{"hidden_size": 384, "moe_layers": [2, 3, 4, 5, 6, 7, 8, 9], "router_score": "softmax", "normalize_top_k": false, "norm_place": "pre", "attn_scale": 0.102, "parallel_block": false, "init": "normal", "init_std_qkv": 0.0332, "init_std_o": 0.0, "optimizer": "adamw", "learning_rate": 0.000903, "decay_fraction": 1.0, "decay_shape": "pow", "max_seq_len": 1024}
Below are experts of layer 7 (counted from 0) of a mixture-of-experts language model. Rows are named router (the router's row for the expert), gate (a neuron's input weights, with its number), up (a neuron's input weights, with its number), down (a neuron's output weights, with its number) and show model dimensions 192-255. Each number is 200 + 30 x the weight over its row's rms, rounded and kept within 0 to 999.
After each expert's rows: "gets" lists some tokens that make up at least twice as much of what it gets as of all text. This comes from a sample of Wikipedia text that the model never trained on. Tokens count by the router's weight.

# expert 45
router,189,215,211,205,214,193,135,229,201,206,176,232,152,169,241,223,174,179,199,151,164,136,135,188,242,188,213,193,229,234,154,206,184,163,182,220,184,206,181,173,215,170,159,215,164,225,252,179,201,160,201,228,186,193,191,194,195,208,280,232,190,245,257,191
gate0,167,176,177,219,176,216,118,167,179,251,207,193,173,218,193,202,175,221,249,181,232,204,183,211,197,220,250,215,206,204,202,227,218,223,227,258,191,204,194,214,196,194,184,231,194,209,207,222,262,217,188,94,158,196,213,187,166,209,194,169,243,253,223,196
up0,134,204,244,177,200,177,169,161,163,188,216,231,206,204,221,209,188,224,232,184,244,240,147,248,186,226,231,219,223,186,143,246,165,233,194,234,130,171,229,202,165,170,266,207,235,220,198,256,259,194,207,170,173,223,216,181,230,233,181,157,200,228,182,220
down0,196,228,145,214,218,241,169,207,194,248,222,161,191,206,211,180,235,201,189,219,232,184,159,218,203,209,232,201,204,189,181,233,134,246,201,199,211,243,218,147,241,128,235,170,224,153,185,171,192,226,136,139,204,220,188,203,182,191,195,208,204,188,136,181
gets: "\n", " part", " s", " home", " Family:", " its"

# expert 23
router,213,224,237,220,223,181,214,211,182,168,211,170,145,164,190,158,148,231,255,207,176,171,211,171,217,160,184,218,211,187,227,177,228,214,204,200,159,179,197,205,192,169,160,191,242,216,156,207,210,194,215,208,135,216,223,207,225,220,186,249,208,177,167,130
gate0,198,244,241,259,186,153,177,176,166,225,225,141,157,200,171,197,171,223,218,200,233,144,264,215,172,187,244,175,220,213,215,201,190,201,165,247,158,243,231,149,202,217,180,158,243,202,225,153,235,251,182,230,190,211,221,270,267,225,212,189,193,208,216,155
up0,239,233,200,156,195,151,209,236,209,177,175,197,174,206,209,235,227,172,204,215,231,193,177,204,181,191,170,150,204,164,257,200,187,203,209,205,201,155,219,177,178,177,188,189,205,220,193,187,169,174,192,190,223,178,188,242,204,218,188,223,190,193,197,241
down0,242,210,193,162,275,211,188,166,166,202,155,258,231,223,193,219,213,243,174,178,204,177,135,109,177,200,228,207,221,228,222,206,193,182,168,188,196,166,157,179,221,230,204,229,185,205,210,189,230,231,167,200,180,208,246,232,199,180,181,190,208,166,196,263
gets: "\n", " which", ")", "\"", " It", " also"

# expert 59
router,190,168,248,233,192,236,180,203,177,196,186,175,218,164,148,150,200,236,181,191,183,189,238,189,208,112,220,171,211,230,234,228,221,225,172,171,182,205,205,150,207,177,138,240,203,222,180,177,222,251,234,192,199,186,204,213,189,255,185,173,193,201,223,196
gate0,211,158,208,247,231,196,215,211,203,246,211,206,188,219,202,211,203,199,195,159,177,197,180,292,238,213,195,199,211,236,232,180,177,236,195,206,179,201,215,178,192,191,200,213,233,157,204,158,189,213,166,214,230,187,203,168,178,191,250,212,196,146,186,191
up0,190,201,186,203,179,199,181,224,135,210,188,192,224,230,201,255,172,203,200,211,214,165,194,178,249,219,208,190,228,176,188,247,267,203,182,226,181,184,214,244,181,240,147,188,225,176,183,215,221,202,171,159,174,208,229,217,276,198,199,169,230,216,193,174
down0,213,239,236,243,189,231,154,243,172,156,196,187,236,192,181,210,237,174,188,195,227,202,195,241,238,210,223,178,202,219,169,233,218,204,204,167,217,238,188,205,249,171,217,193,214,192,193,213,207,187,215,222,177,193,193,197,222,219,233,201,166,190,227,290
gets: " |", " World", " New", " USA", " Robert", " Super"

# expert 70
router,205,210,177,229,190,169,155,275,181,198,157,247,200,201,138,243,173,172,225,193,220,193,162,276,179,200,220,167,231,220,152,191,225,194,171,184,230,174,238,153,199,211,193,173,217,192,268,145,187,252,198,211,195,198,218,214,183,157,222,216,244,174,226,212
gate0,174,233,176,225,169,227,244,223,220,241,212,133,233,189,220,245,173,200,214,185,167,227,187,214,203,125,234,217,219,218,165,196,207,214,201,200,136,209,234,160,186,216,211,226,150,199,207,203,188,193,242,201,125,208,214,144,179,204,199,208,179,156,227,111
up0,162,263,202,167,142,204,245,230,205,205,204,198,268,146,179,226,207,189,185,204,216,218,218,149,152,212,193,179,195,171,197,235,245,192,167,266,265,216,222,158,159,225,222,188,168,204,180,222,244,197,219,172,204,202,221,158,195,200,176,237,221,172,201,245
down0,174,229,211,165,185,155,184,216,188,246,195,213,160,143,244,204,227,165,207,204,237,180,207,197,189,203,213,188,181,203,153,186,215,194,202,162,176,197,220,208,206,203,183,185,246,191,213,224,201,217,172,208,203,225,212,195,191,203,137,147,155,188,230,223
gets: "\n", " of", " by", " with", " to", " from"

# expert 5
router,173,221,201,239,223,216,239,224,192,208,228,199,226,214,188,242,186,215,232,215,178,160,139,222,226,192,185,187,229,203,192,165,175,256,225,199,220,159,243,185,157,209,223,234,144,234,203,128,200,180,217,227,171,196,237,245,187,265,201,164,214,160,193,203
gate0,202,192,204,156,225,191,149,132,197,194,217,196,177,268,220,196,184,170,218,192,207,177,207,238,192,183,186,210,231,251,168,190,189,238,191,217,185,225,235,154,198,190,229,220,242,163,167,199,219,206,214,175,174,207,230,200,222,232,187,225,226,214,173,253
up0,173,201,202,255,201,210,232,206,187,231,200,183,224,154,233,190,238,200,194,189,209,198,201,179,227,229,192,151,204,192,215,226,197,202,238,147,210,232,185,277,189,178,159,189,136,223,231,195,172,227,177,172,224,182,197,205,193,177,189,154,194,181,210,114
down0,155,253,254,179,206,216,168,197,222,213,268,185,190,228,244,202,253,167,197,213,215,163,191,244,145,148,164,222,146,257,196,232,156,157,178,226,208,172,219,221,187,179,234,180,181,232,234,196,226,194,238,206,201,191,190,199,233,216,191,198,220,189,211,222
gets: "\n", " is", " was", " were", " are", " classification"

# expert 91
router,201,156,239,190,191,167,231,191,174,226,202,141,148,207,176,217,194,201,216,227,206,196,232,176,236,179,194,170,176,229,200,222,182,222,199,233,185,192,208,147,202,189,149,220,230,182,194,219,190,255,158,209,171,224,222,156,247,203,206,171,165,223,251,203
gate0,140,179,235,179,171,205,191,215,222,226,188,171,218,192,190,199,235,194,177,168,229,158,156,222,187,225,244,147,203,218,218,159,227,222,213,210,203,230,193,204,214,176,234,257,180,170,203,196,178,214,179,217,190,156,234,175,186,144,224,197,244,172,219,170
up0,170,157,233,186,225,207,246,127,194,142,231,196,195,165,188,179,214,213,183,188,171,204,256,213,201,185,169,182,196,208,197,154,240,164,201,216,182,183,113,206,195,174,231,261,204,200,275,193,199,203,213,175,240,226,163,183,165,232,188,198,188,236,192,242
down0,207,193,169,161,219,198,202,187,165,222,182,197,155,198,208,145,208,199,182,244,210,195,180,216,187,197,234,165,181,146,180,215,217,177,226,191,215,212,232,183,172,151,239,199,181,188,244,203,237,194,181,206,219,163,232,195,144,258,266,177,259,175,174,172
gets: " |", "|---|---|---|---|---|---|", " 9;", " 18;", "|---|---|---|---|---|", "|---|---|---|---|"

# expert 60
router,195,209,250,227,175,199,190,208,180,194,214,164,192,194,257,185,241,217,161,178,165,150,237,176,204,200,240,210,191,221,154,216,208,165,198,212,199,275,161,146,284,194,199,135,217,188,223,167,178,217,152,206,196,231,215,206,191,176,224,133,189,191,207,237
gate0,223,245,218,162,174,197,228,138,218,192,199,187,210,197,157,186,169,189,176,246,206,197,213,156,200,231,131,202,228,185,170,231,204,167,205,188,184,193,213,216,237,190,183,146,191,185,229,192,164,182,262,188,191,240,201,207,210,192,174,203,190,231,210,273
up0,221,184,181,197,180,198,235,222,190,169,185,163,234,202,179,213,248,227,215,224,151,241,126,215,233,241,199,154,220,154,212,181,195,154,180,174,190,198,158,194,199,216,189,204,215,237,225,170,158,189,203,221,153,157,166,278,209,142,212,194,214,209,165,180
down0,216,228,184,166,201,204,193,194,192,216,180,194,206,136,181,170,193,221,233,142,169,181,203,188,198,184,209,226,156,198,177,206,210,198,177,241,184,190,182,204,207,212,160,196,203,129,215,226,165,241,182,170,159,205,170,203,235,211,191,232,221,252,159,174
gets: " |", " 0", "|", " by:", " 4", "ichi"

# expert 10
router,164,221,204,221,172,176,238,179,189,106,176,197,236,180,210,163,222,239,160,234,187,214,236,181,205,210,269,186,146,169,249,198,175,188,212,244,205,245,212,160,187,219,234,178,146,194,168,248,209,212,200,241,172,165,184,238,223,208,205,192,182,216,189,227
gate0,240,177,215,159,240,199,236,166,197,181,200,181,232,164,208,210,196,222,250,227,240,211,240,197,221,227,212,235,133,221,178,175,202,161,199,241,218,251,223,242,154,250,267,270,233,177,183,188,241,246,193,213,195,175,195,211,181,216,161,227,247,189,156,186
up0,178,203,157,246,143,234,155,262,213,227,180,200,195,147,153,213,137,160,180,191,222,179,173,195,204,186,216,168,248,211,175,165,214,224,204,190,170,208,200,189,173,159,140,195,210,195,256,189,200,199,249,163,166,212,191,188,214,208,201,191,190,177,218,160
down0,190,195,186,225,155,259,236,220,183,186,188,198,224,176,232,219,201,195,195,215,213,162,194,212,137,218,237,185,214,209,180,224,213,205,187,216,203,210,270,207,188,183,231,201,222,219,180,175,233,218,210,199,212,179,216,168,213,141,210,165,208,169,191,215
gets: " the", " a", " The", "The", " his", " their"

# expert 17
router,208,176,174,224,242,150,214,209,195,228,224,148,205,196,190,224,213,204,206,202,202,241,129,145,149,205,172,152,180,213,178,228,149,215,235,223,225,189,226,216,250,196,197,155,178,209,195,173,206,205,204,181,215,186,175,176,215,149,218,176,231,139,145,169
gate0,133,185,182,193,250,222,248,232,158,235,180,210,240,206,247,173,175,203,200,237,229,264,222,209,184,155,222,183,168,172,187,232,180,222,217,207,220,204,164,164,222,234,147,208,189,258,185,241,223,258,271,165,206,157,192,119,198,195,227,176,198,231,172,213
up0,221,191,177,174,177,204,234,189,192,264,202,176,218,203,188,188,157,201,165,201,186,213,229,228,215,205,176,182,221,171,200,229,142,189,212,196,212,229,188,151,146,144,199,199,183,169,231,133,197,160,144,253,223,189,212,229,220,232,262,178,211,194,251,190
down0,170,143,180,208,161,224,146,207,213,206,176,183,247,215,163,218,197,188,174,223,214,219,209,189,219,196,219,186,152,217,192,155,221,217,195,210,231,226,154,193,192,205,194,155,198,187,232,188,199,198,215,199,206,183,150,240,174,243,175,209,256,198,210,213
gets: "-", " of", " El", " Al", " by", " St"

# expert 37
router,149,267,182,259,140,150,229,170,183,173,207,160,185,193,195,182,217,222,184,164,161,252,231,171,173,223,168,194,129,164,168,250,208,237,235,228,217,242,235,225,227,276,216,145,209,171,219,197,227,240,200,153,158,166,207,252,214,201,185,151,157,220,175,246
gate0,213,218,184,217,185,232,256,221,198,200,198,187,227,183,193,205,189,189,191,164,262,184,214,157,163,212,270,178,209,177,139,199,205,227,165,207,214,250,249,221,155,181,234,198,270,209,200,173,215,298,160,189,241,237,232,175,226,188,221,205,222,198,213,190
up0,197,195,191,233,246,230,184,187,223,182,192,192,225,193,184,241,154,221,259,200,219,188,140,154,228,196,231,209,185,189,120,221,215,221,166,104,217,233,247,201,207,199,292,220,224,205,245,171,216,240,146,173,208,173,246,175,195,208,225,191,148,193,198,192
down0,222,240,237,159,185,177,189,199,204,197,236,208,203,223,204,201,209,214,224,149,245,220,236,245,212,162,222,204,200,233,205,172,233,168,186,199,163,174,185,184,212,213,185,236,176,173,201,194,228,204,201,208,222,192,187,217,178,235,171,201,207,190,207,195
gets: " the", " his", " album", " The", " by:", " book"

# expert 48
router,190,204,111,201,220,194,202,191,194,115,216,206,202,202,175,155,171,171,288,165,225,227,190,260,161,205,164,191,193,178,179,140,242,234,169,226,215,191,252,212,181,209,223,184,250,193,251,188,235,185,195,207,297,247,200,187,196,194,226,212,173,203,152,208
gate0,219,179,195,178,160,188,242,220,223,212,225,257,174,164,207,154,204,208,213,180,191,156,229,201,188,171,192,195,141,167,300,204,176,201,209,144,215,237,191,202,229,238,211,192,187,193,219,251,186,213,186,227,249,119,158,228,190,201,201,199,168,241,200,227
up0,186,171,218,154,196,167,217,199,208,230,259,223,203,198,210,225,204,249,202,157,175,176,231,238,210,212,208,240,189,230,232,169,155,238,193,149,187,208,177,195,195,180,226,196,198,170,178,220,226,250,195,233,251,172,209,159,187,205,196,144,169,212,202,192
down0,194,166,209,212,222,220,199,224,205,219,262,211,166,194,169,229,220,179,287,213,213,196,215,229,185,164,201,185,214,216,187,166,201,196,269,255,177,183,188,152,233,208,194,190,243,183,211,199,165,191,146,225,224,183,244,182,173,247,199,168,194,232,212,205
gets: " of", " in", " for", " to", " at", " on"

# expert 77
router,226,237,180,290,203,179,195,192,174,189,252,218,207,206,219,199,171,237,200,170,174,208,226,186,214,187,226,188,224,188,219,218,272,220,226,211,188,253,206,176,177,175,188,179,189,177,206,140,186,250,248,187,227,230,223,189,164,184,287,168,186,176,243,194
gate0,185,186,236,216,229,228,254,201,246,228,209,146,183,181,232,201,149,197,222,162,173,192,193,160,199,201,145,249,216,149,165,199,181,196,168,156,137,219,165,203,209,191,208,208,281,168,225,184,125,134,193,195,198,193,197,254,185,185,224,178,173,195,207,167
up0,167,205,231,200,218,194,182,153,263,218,174,207,221,137,230,217,172,226,194,153,199,159,188,166,172,161,172,216,203,225,156,208,212,228,197,152,109,259,175,238,162,203,231,228,246,175,223,191,156,227,185,186,180,199,221,231,176,207,260,190,186,178,212,167
down0,220,179,214,187,191,201,172,168,197,170,139,208,153,219,161,200,204,196,191,139,184,200,190,218,210,169,203,246,172,193,195,183,144,241,215,178,185,193,210,210,225,208,166,202,171,178,166,205,205,186,121,215,195,187,222,186,201,219,155,137,192,163,205,190
gets: "\n", " Country:", ":", "/", " 26", " career"

# expert 124
router,203,225,210,155,206,204,248,202,271,216,208,182,183,226,170,246,222,218,195,162,128,182,151,132,214,233,198,183,183,202,199,149,221,221,218,169,201,206,183,192,183,209,184,217,146,217,231,217,173,160,231,235,211,219,170,217,161,163,300,220,172,136,169,168
gate0,218,191,166,197,246,183,237,247,225,215,188,171,233,220,182,243,202,204,199,117,221,165,166,217,209,157,143,202,208,192,203,240,180,189,170,149,231,185,142,180,242,252,179,179,196,158,176,157,168,176,226,190,198,214,223,199,207,219,216,182,191,230,203,226
up0,214,272,131,273,221,191,240,207,227,149,231,212,188,218,190,209,181,166,175,166,217,177,175,207,197,200,164,213,224,243,217,239,156,208,137,175,224,230,205,197,219,204,136,168,230,156,190,166,163,201,158,189,201,216,236,168,170,216,195,159,175,237,208,272
down0,272,186,210,276,190,193,193,241,217,212,203,228,278,233,168,194,267,173,176,226,169,212,191,204,179,197,193,215,193,185,161,167,180,179,203,185,219,196,179,204,181,202,233,210,159,190,214,233,236,199,242,169,241,197,177,177,245,223,171,169,237,177,189,162
gets: "-", " of", ":", "S", "E", " W"

# expert 68
router,174,203,197,205,219,221,202,200,226,192,225,206,211,120,195,135,254,165,248,209,140,199,185,172,200,177,169,188,177,196,142,123,197,224,162,216,188,196,186,228,287,136,230,176,219,221,232,157,155,238,209,216,169,211,157,184,200,190,196,173,156,173,140,186
gate0,174,216,178,207,209,141,188,201,163,236,109,193,201,179,223,161,154,178,188,243,264,209,216,163,216,231,183,184,252,189,195,238,219,223,157,202,217,196,227,225,183,228,138,155,182,209,185,218,185,216,214,208,217,133,185,188,252,234,231,227,214,194,248,217
up0,178,196,190,229,193,155,198,202,164,238,203,133,200,170,178,173,126,161,221,245,246,199,188,174,188,221,179,170,258,201,178,221,202,227,181,220,213,211,227,159,219,218,116,146,220,232,204,204,191,199,233,197,230,191,207,217,212,234,238,177,165,218,228,208
down0,171,184,194,168,218,182,187,228,158,167,233,252,233,215,223,258,178,216,203,191,198,215,190,192,225,198,195,185,207,223,276,190,177,233,199,201,230,220,199,232,243,258,201,181,189,206,168,200,231,181,233,258,234,175,250,197,237,232,194,195,212,194,217,173
gets: " |", " –", " The", " L", " K", " -"

# expert 58
router,194,162,215,223,162,224,178,153,204,230,211,251,223,209,192,236,192,152,203,196,211,186,159,206,233,241,197,170,138,174,193,215,233,183,229,227,210,212,250,203,224,207,206,206,223,213,268,130,185,242,222,246,124,213,219,193,217,194,222,176,181,181,182,189
gate0,197,174,195,222,168,185,170,154,194,215,177,158,219,234,156,182,235,137,188,200,225,183,185,202,168,230,205,176,206,195,254,188,157,226,137,245,209,234,281,203,219,163,116,235,177,152,164,215,175,176,134,176,188,141,194,136,204,246,217,214,222,198,212,234
up0,197,192,182,165,167,214,170,184,228,223,191,147,220,219,164,167,258,154,235,219,205,200,172,211,217,215,186,178,206,251,214,195,162,229,144,209,165,175,241,204,221,180,178,201,182,198,213,217,154,185,183,205,213,137,191,161,193,245,208,250,204,200,215,192
down0,173,216,171,201,206,225,229,183,195,240,205,177,259,160,166,255,169,202,207,230,149,238,247,235,163,207,188,233,195,170,164,258,188,212,196,174,200,173,220,253,223,200,203,191,237,197,244,217,187,202,207,156,196,197,174,172,175,123,237,161,220,147,163,226
gets: " |", ";", " 0", " 1", " 2", " "

# expert 76
router,209,231,153,161,193,142,243,238,227,200,272,231,176,196,186,209,211,188,233,199,148,181,209,248,193,188,216,185,161,174,192,243,208,199,253,227,209,175,218,217,251,233,185,171,184,176,184,241,189,167,209,177,209,183,180,249,167,161,240,243,194,197,147,218
gate0,179,248,175,245,165,227,216,166,161,225,187,213,227,176,201,176,225,152,173,215,215,139,149,230,186,229,198,225,194,195,245,246,177,183,181,190,198,250,215,212,189,211,210,181,164,214,232,218,176,226,214,155,162,140,191,206,253,196,172,218,207,252,226,203
up0,162,170,126,180,192,217,198,157,187,119,170,214,169,233,223,215,229,119,206,208,184,177,185,211,157,218,185,189,217,217,156,223,166,221,202,187,239,221,296,179,268,176,237,245,203,209,222,188,186,246,254,197,158,163,212,155,186,217,192,222,198,161,171,197
down0,211,208,212,171,186,264,159,183,181,205,216,182,209,190,210,209,211,178,247,163,193,137,179,194,205,205,175,224,196,232,210,213,188,197,172,206,161,214,227,212,114,172,219,157,168,232,223,180,195,204,231,206,196,198,177,210,184,196,245,254,235,201,240,186
gets: " of", "-", " by", " in", " the", " for"

# expert 102
router,224,124,145,225,212,225,149,184,195,216,165,196,186,222,216,221,246,196,180,229,145,174,285,170,207,215,216,230,206,156,180,254,219,210,273,199,171,223,173,203,178,182,236,251,185,233,185,201,235,210,167,250,158,206,180,193,184,250,258,214,182,188,217,211
gate0,206,249,232,171,223,188,202,165,196,224,191,147,174,201,182,246,181,147,237,184,225,156,250,235,231,238,144,189,201,156,159,226,235,175,248,237,223,187,184,207,183,172,218,187,214,239,193,202,229,138,216,241,147,182,199,207,201,176,208,189,228,240,209,206
up0,163,183,199,161,160,221,173,177,257,196,205,196,177,207,184,239,224,150,221,194,230,165,161,178,213,212,142,232,229,212,152,243,208,212,214,191,235,202,208,220,169,223,206,176,184,224,166,149,285,192,165,273,179,181,230,250,246,190,140,158,198,184,209,194
down0,222,273,250,206,191,162,171,177,240,180,183,191,168,197,244,230,160,215,164,164,240,237,232,205,228,200,240,182,162,188,182,168,236,180,202,163,191,158,222,167,193,201,220,148,195,200,194,159,189,175,227,193,210,247,137,200,193,186,171,193,210,172,211,238
gets: " |", " ", " L", " 2", " 3", "r"

# expert 54
router,184,196,146,168,206,217,163,193,221,168,208,166,223,147,184,195,182,194,188,154,232,212,156,200,167,226,201,195,198,219,178,205,247,185,164,208,169,228,238,256,145,193,205,187,249,211,245,199,227,254,195,228,276,226,221,231,182,136,243,199,232,192,188,183
gate0,176,232,216,214,185,188,216,285,216,178,212,222,195,204,162,231,211,200,179,191,212,232,215,138,157,183,149,195,225,193,239,198,226,164,181,169,209,195,217,210,165,240,250,181,231,258,271,188,207,178,229,211,243,252,212,173,210,195,204,167,173,232,233,228
up0,174,258,221,210,100,190,199,273,218,223,184,207,238,177,173,158,190,186,217,209,201,229,218,210,195,236,200,176,162,157,240,212,167,206,138,258,180,157,179,211,232,152,196,217,187,141,239,130,176,201,240,168,249,240,195,224,178,253,179,222,155,138,176,148
down0,208,143,269,209,193,176,243,170,204,205,209,195,189,210,236,235,217,210,244,197,170,137,208,210,190,203,210,235,221,204,212,198,204,169,226,145,213,216,174,202,198,202,208,172,201,160,188,213,227,238,208,236,149,186,172,212,228,221,210,186,168,266,205,179
gets: " to", " in", " for", " with", " on", " has"

# expert 125
router,140,212,148,225,205,181,159,201,196,200,243,194,195,160,199,219,172,157,203,185,276,184,167,232,195,204,157,157,228,209,185,174,207,197,214,204,161,234,266,239,194,137,238,204,213,242,231,184,175,236,146,190,236,229,227,230,176,205,230,231,263,195,238,161
gate0,201,217,189,162,249,206,208,229,193,223,222,174,215,241,213,199,188,253,182,224,239,158,201,237,177,232,200,222,246,215,183,178,178,161,214,191,196,195,217,258,193,201,210,225,240,189,210,213,144,219,170,211,228,186,218,231,223,207,213,171,175,164,251,193
up0,202,191,166,223,152,188,184,235,185,154,174,219,224,174,182,230,209,167,205,201,189,225,199,189,248,199,170,180,188,189,188,173,238,202,228,204,194,217,186,211,192,208,167,167,193,224,178,183,267,179,227,208,184,205,194,165,197,217,226,241,232,257,213,227
down0,147,212,188,207,215,244,206,150,230,194,173,174,235,225,240,228,165,168,168,190,196,194,190,199,183,251,190,238,208,186,170,231,180,148,234,155,175,214,216,189,174,198,178,220,227,171,150,211,189,177,164,197,273,226,195,205,207,204,212,192,177,217,194,165
gets: " with", " in", " of", " has", " had", " by"

# expert 80
router,196,224,169,252,201,251,148,190,131,205,173,169,175,207,127,198,221,190,249,189,151,173,193,218,202,185,212,157,204,228,187,184,238,220,248,221,187,198,276,235,162,224,254,199,214,216,214,223,174,246,186,183,202,136,242,228,136,242,171,229,174,185,188,230
gate0,184,243,161,222,138,218,202,143,181,152,218,187,196,195,192,188,170,217,204,281,178,233,227,193,213,162,198,222,155,240,241,240,169,186,157,170,209,252,225,188,199,144,221,184,224,221,202,207,243,242,194,185,241,152,184,202,213,268,180,202,191,172,178,179
up0,238,187,171,197,283,203,163,236,164,236,225,167,169,232,230,201,213,170,199,181,222,213,180,226,214,222,211,145,241,160,161,203,180,218,275,227,198,225,216,221,220,219,147,203,199,210,180,168,172,139,215,228,195,241,202,240,192,148,241,197,205,221,166,204
down0,202,171,237,206,247,212,180,197,232,139,178,167,209,212,213,175,179,165,265,202,217,288,191,191,181,220,180,149,211,162,204,166,184,158,221,220,142,198,221,193,203,137,231,181,203,223,151,199,170,230,176,242,228,205,219,204,149,205,230,229,134,137,188,235
gets: " of", " with", " by", " to", " from", " and"

# expert 9
router,207,155,155,256,221,130,203,248,236,175,235,207,192,181,236,209,221,171,204,185,181,190,159,189,263,172,165,205,205,259,151,201,198,211,233,182,166,238,206,197,226,189,245,187,166,235,164,236,203,248,162,257,178,166,237,190,174,200,173,255,182,184,216,200
gate0,163,220,255,149,229,168,262,177,172,213,131,204,217,167,160,183,185,202,191,200,172,187,231,235,174,154,210,185,196,182,234,176,166,176,203,187,222,210,205,281,169,229,157,187,202,182,256,221,179,171,133,165,242,203,192,147,204,186,203,132,172,127,248,244
up0,214,189,224,178,200,237,207,147,199,202,197,202,237,219,152,217,178,133,155,273,174,169,230,188,218,218,223,230,222,196,199,164,155,229,198,243,177,177,196,227,203,201,182,203,235,199,219,214,249,173,178,229,149,138,207,217,193,247,158,152,236,168,173,185
down0,184,163,252,175,217,188,197,159,208,195,237,183,117,275,152,218,201,195,208,193,240,189,216,223,222,223,227,280,181,203,160,171,232,222,222,223,209,172,196,245,199,195,230,198,201,155,162,182,216,190,260,227,204,192,193,191,251,177,130,207,232,232,205,230
gets: " years", " days", " year", " from", " months", " day"

# expert 65
router,195,186,182,150,216,177,192,202,247,202,205,231,191,182,217,199,170,171,196,189,230,163,218,192,243,187,190,193,228,182,190,240,144,171,255,218,209,240,124,191,202,242,181,205,203,192,189,223,218,202,182,194,185,202,188,213,189,169,197,189,185,198,202,165
gate0,224,183,214,175,232,183,196,200,190,168,172,118,196,197,201,201,238,188,197,222,166,202,211,201,256,212,164,193,208,216,219,197,152,221,149,224,158,176,188,205,224,140,190,197,149,171,207,160,235,221,223,213,141,170,242,238,250,156,241,221,145,218,214,191
up0,191,219,178,261,226,208,223,177,199,188,249,192,244,155,238,193,201,202,188,196,193,189,191,235,134,189,198,219,175,226,182,230,204,180,173,195,258,222,167,162,199,199,179,175,245,187,238,221,188,153,195,168,214,193,120,188,223,244,166,217,232,225,222,228
down0,214,147,103,219,213,264,205,253,182,184,212,185,165,235,207,194,130,195,266,249,247,155,219,218,217,162,199,218,171,253,207,179,215,179,178,223,158,264,225,239,200,240,123,233,204,211,186,207,222,175,227,187,154,188,182,191,187,217,177,190,225,170,269,231
gets: " |", " ", "h", " \"H", "H", " 23"

# expert 114
router,208,198,178,270,231,223,186,147,184,189,231,208,209,214,232,237,231,207,198,151,181,236,180,221,236,209,218,181,252,232,214,229,207,228,197,229,234,218,196,176,204,204,187,175,137,213,201,225,194,204,200,199,203,170,231,221,188,207,242,228,185,226,217,229
gate0,162,247,208,257,219,205,179,253,184,182,130,225,179,176,205,187,234,226,219,193,191,195,227,193,198,216,244,169,138,182,212,205,186,195,234,195,194,171,196,180,195,230,199,178,184,182,203,206,167,204,245,158,197,219,222,219,173,190,188,222,210,197,212,215
up0,263,112,185,218,214,184,228,194,177,190,231,178,157,241,173,154,184,188,176,207,221,179,198,171,150,205,213,211,242,242,220,208,156,262,217,168,205,235,221,212,217,161,210,226,195,203,202,221,228,240,149,231,216,167,286,148,260,267,215,184,154,205,256,129
down0,157,178,229,193,227,157,207,206,220,189,198,186,240,208,181,177,194,230,196,191,146,201,227,188,211,228,281,224,164,232,138,219,201,192,220,216,166,210,202,194,216,204,218,161,207,238,206,178,244,190,252,186,225,203,198,197,250,178,177,239,191,207,200,198
gets: "\n", " a", " his", " ", " an", "-"

# expert 105
router,193,217,223,273,222,125,181,175,240,206,146,195,134,209,200,222,163,205,203,205,183,188,171,157,242,206,201,254,242,199,187,156,183,208,156,197,174,199,200,198,182,209,197,167,236,209,198,194,215,207,190,196,161,265,168,236,185,186,192,157,164,223,153,241
gate0,156,195,197,212,189,210,175,208,217,181,205,162,220,201,208,209,163,259,226,218,195,213,212,176,204,212,173,170,237,194,174,179,177,236,213,248,192,272,271,247,140,174,191,211,240,166,224,197,179,189,206,219,190,183,173,209,162,242,199,160,234,169,298,219
up0,168,206,170,152,242,181,179,177,199,205,139,128,242,206,175,249,204,239,194,221,208,255,203,211,198,266,155,190,159,192,162,193,175,217,212,197,250,263,223,274,179,190,197,161,189,239,151,218,234,176,252,210,169,156,176,199,227,174,209,161,175,205,206,201
down0,234,202,233,182,158,197,251,215,187,197,214,185,270,204,210,231,185,285,172,225,224,184,199,220,210,194,212,206,190,198,220,217,181,169,237,197,219,189,198,224,187,257,183,198,213,241,163,174,216,153,197,193,140,230,208,177,200,157,131,226,221,161,194,176
gets: " |", "\"", ")", ";", " County", " States"